Experts of a small language model: 50M parameters, 48 experts in each of 12 layers.
Below are experts of layer 3 (counted from 0) of a mixture-of-experts language model. Rows are named gate (a neuron's input weights, with its number), up (a neuron's input weights, with its number) and show model dimensions 0-255. Each number is 500 + 25 x the weight over its row's rms, rounded and kept within 0 to 999. Numbers have three digits each.
Before each expert's rows: a language model's description of what the expert responds to; "mostly gets" lists some tokens that are sent to it at least half of the time. This comes from a sample of Wikipedia text that the model never trained on.

# expert 1
What it handles: Relational function words
mostly gets: " that", "at", " by", " which", " where", " when"
gate0:494481503478475552523525485493466517521472474527486501476491481471520477461524531538476510479515488474505537531468472509490504503529472453528497501534540490475517468524492507527489479498486478515534515473535532502499497516495518486491488481524511544524539525466519487554505473506509528505485471542469504535465543511489483524510528490529497500534488517461480484509517505543461479509440491514492495470531496475482451559509480502506480497551518536515483515542539514507511509465463540511541477503479468516519527510469503482482498497463478494479482545529519475540513513530541474530523464503509472518469541492452480489508506496504531489483467532502506515512447493516523450485500519500511440454482507504509523479527496475479546488463510502496536541485510518484531487469486560
up0:505531453500487521461460521521516442492500476498503491522472504479487486502512484461473530500538473484486469512489506498535515457510484509490491523473485540521484521514510486493518471518510517536508507485554547488516505438493503491514502500462475459470496534479507521532516517495534481426516504464506499503506547468476489464501478482492506493491453494505525515521484510491525537450545456544493501518499443575492497510522517480478460525538506508488506477518527513492489519515498484500451504504492515487494474485530540544529508547463455520525510506484519472480491479512531458502534534507482532530472514519520503514485495515505530502507513447483490510470512495490459504554510495516495542501520519481507416496530463498543495468470516505524509510509518461519540500499483480

# expert 14
What it handles: Brackets and separators
mostly gets: " (", " (\"", " =\n\n", " [", "(", " Although"
gate1:450505496479516483490496492504499525563504551489458477539475470487509505475507541498516470519511509504534530469521467483496479494502515512526497454516490490496488481486502501477541531498530479500504544520502482545480516444462522490499483521545501450490505514508485522490503478480426554476521497519495491514452569490523490502476491509472492537502502521464516513492534530495504507493522520461512465510537475458458533520513503522517502487522451460544492509529473486516488452506473511551520512476458487515538505510499540526498497525529507498477505477518460517511472522479489484486502510542507528498493496471467512510515517563499511480501507529520532482508544497514521493455498498510450462494477496491475521512496534493528497503541474491544456467484533437504456511497516464
up1:531508532523471469527494521529469516493502509528483495529473499464490490499514530477494484495488491485521466496504513477497510473529569521498501506492485459523552499531501496503514518456538469493508509518515480519461499470440498467435492503537513516498520519491509506519502459533503516499495497491504572520494466477522453481448533502560502477524489494482493496503523490517479554511504481465455497537466459518522501545466492476519493516489479525500506460498477474440460459464484504503465471543488491473537474494514478480535518503521498508478515498533542504544508453514499510517564511485510486491534494472447479503508507510494523489480491522498518514498547562481495495494481482495492470558480477524526489508489530489502471509497498485523482473485498435511449501500468506

# expert 41
What it handles: Prepositions
mostly gets: " for", " with", " at", " on", " into", " about"
gate2:564469512512504505489494461499539495546446488466502501479518518527471492506504577490485497447508533476518455509536505527496507459558546492498517486448476522523498503479502486500518523473519493514528503503492469469494460560498522500490499469509478512494493545475469512514512492503473479512461505519537461505498545481482497474550488500517488531473522487492518505512535515517481501515499486477465492492471498516534495542549501505544497501534504520432494511482452500481511503493524542495496531487498523455491509492459524492552507489517495482437493502486529518512485512476468498492477519521466489522449482531512481456528467522491516526491508521481517507484522455478493471488507526486513494495472581517508512478480501500464477503457523524473500517561494507530491488504475485
up2:488493488511502509509496488514501515510478509461472505535495497513482479541475513427475534478512508502481468503514493510525503464549516480489517478461544497521488485499506493478464494467524482496511524516486487462442526512502460489497508532514475485541525505467479491512501497504549481514459518535539471473499516482461470449521477498505509521506487490514489569529547489506543510514483496463466542460483519523476474521532532492528523499513517489466494497474477494504529471517535511447515535552519470502491561465497486491508449513521462454466525501505532506512517511501485535458496550543510461499460490526563481473524484502511527494469530517505515504510512457480490482495521477472530520480476522483463502493497454540481496473485545471474478483521481491520492462474509497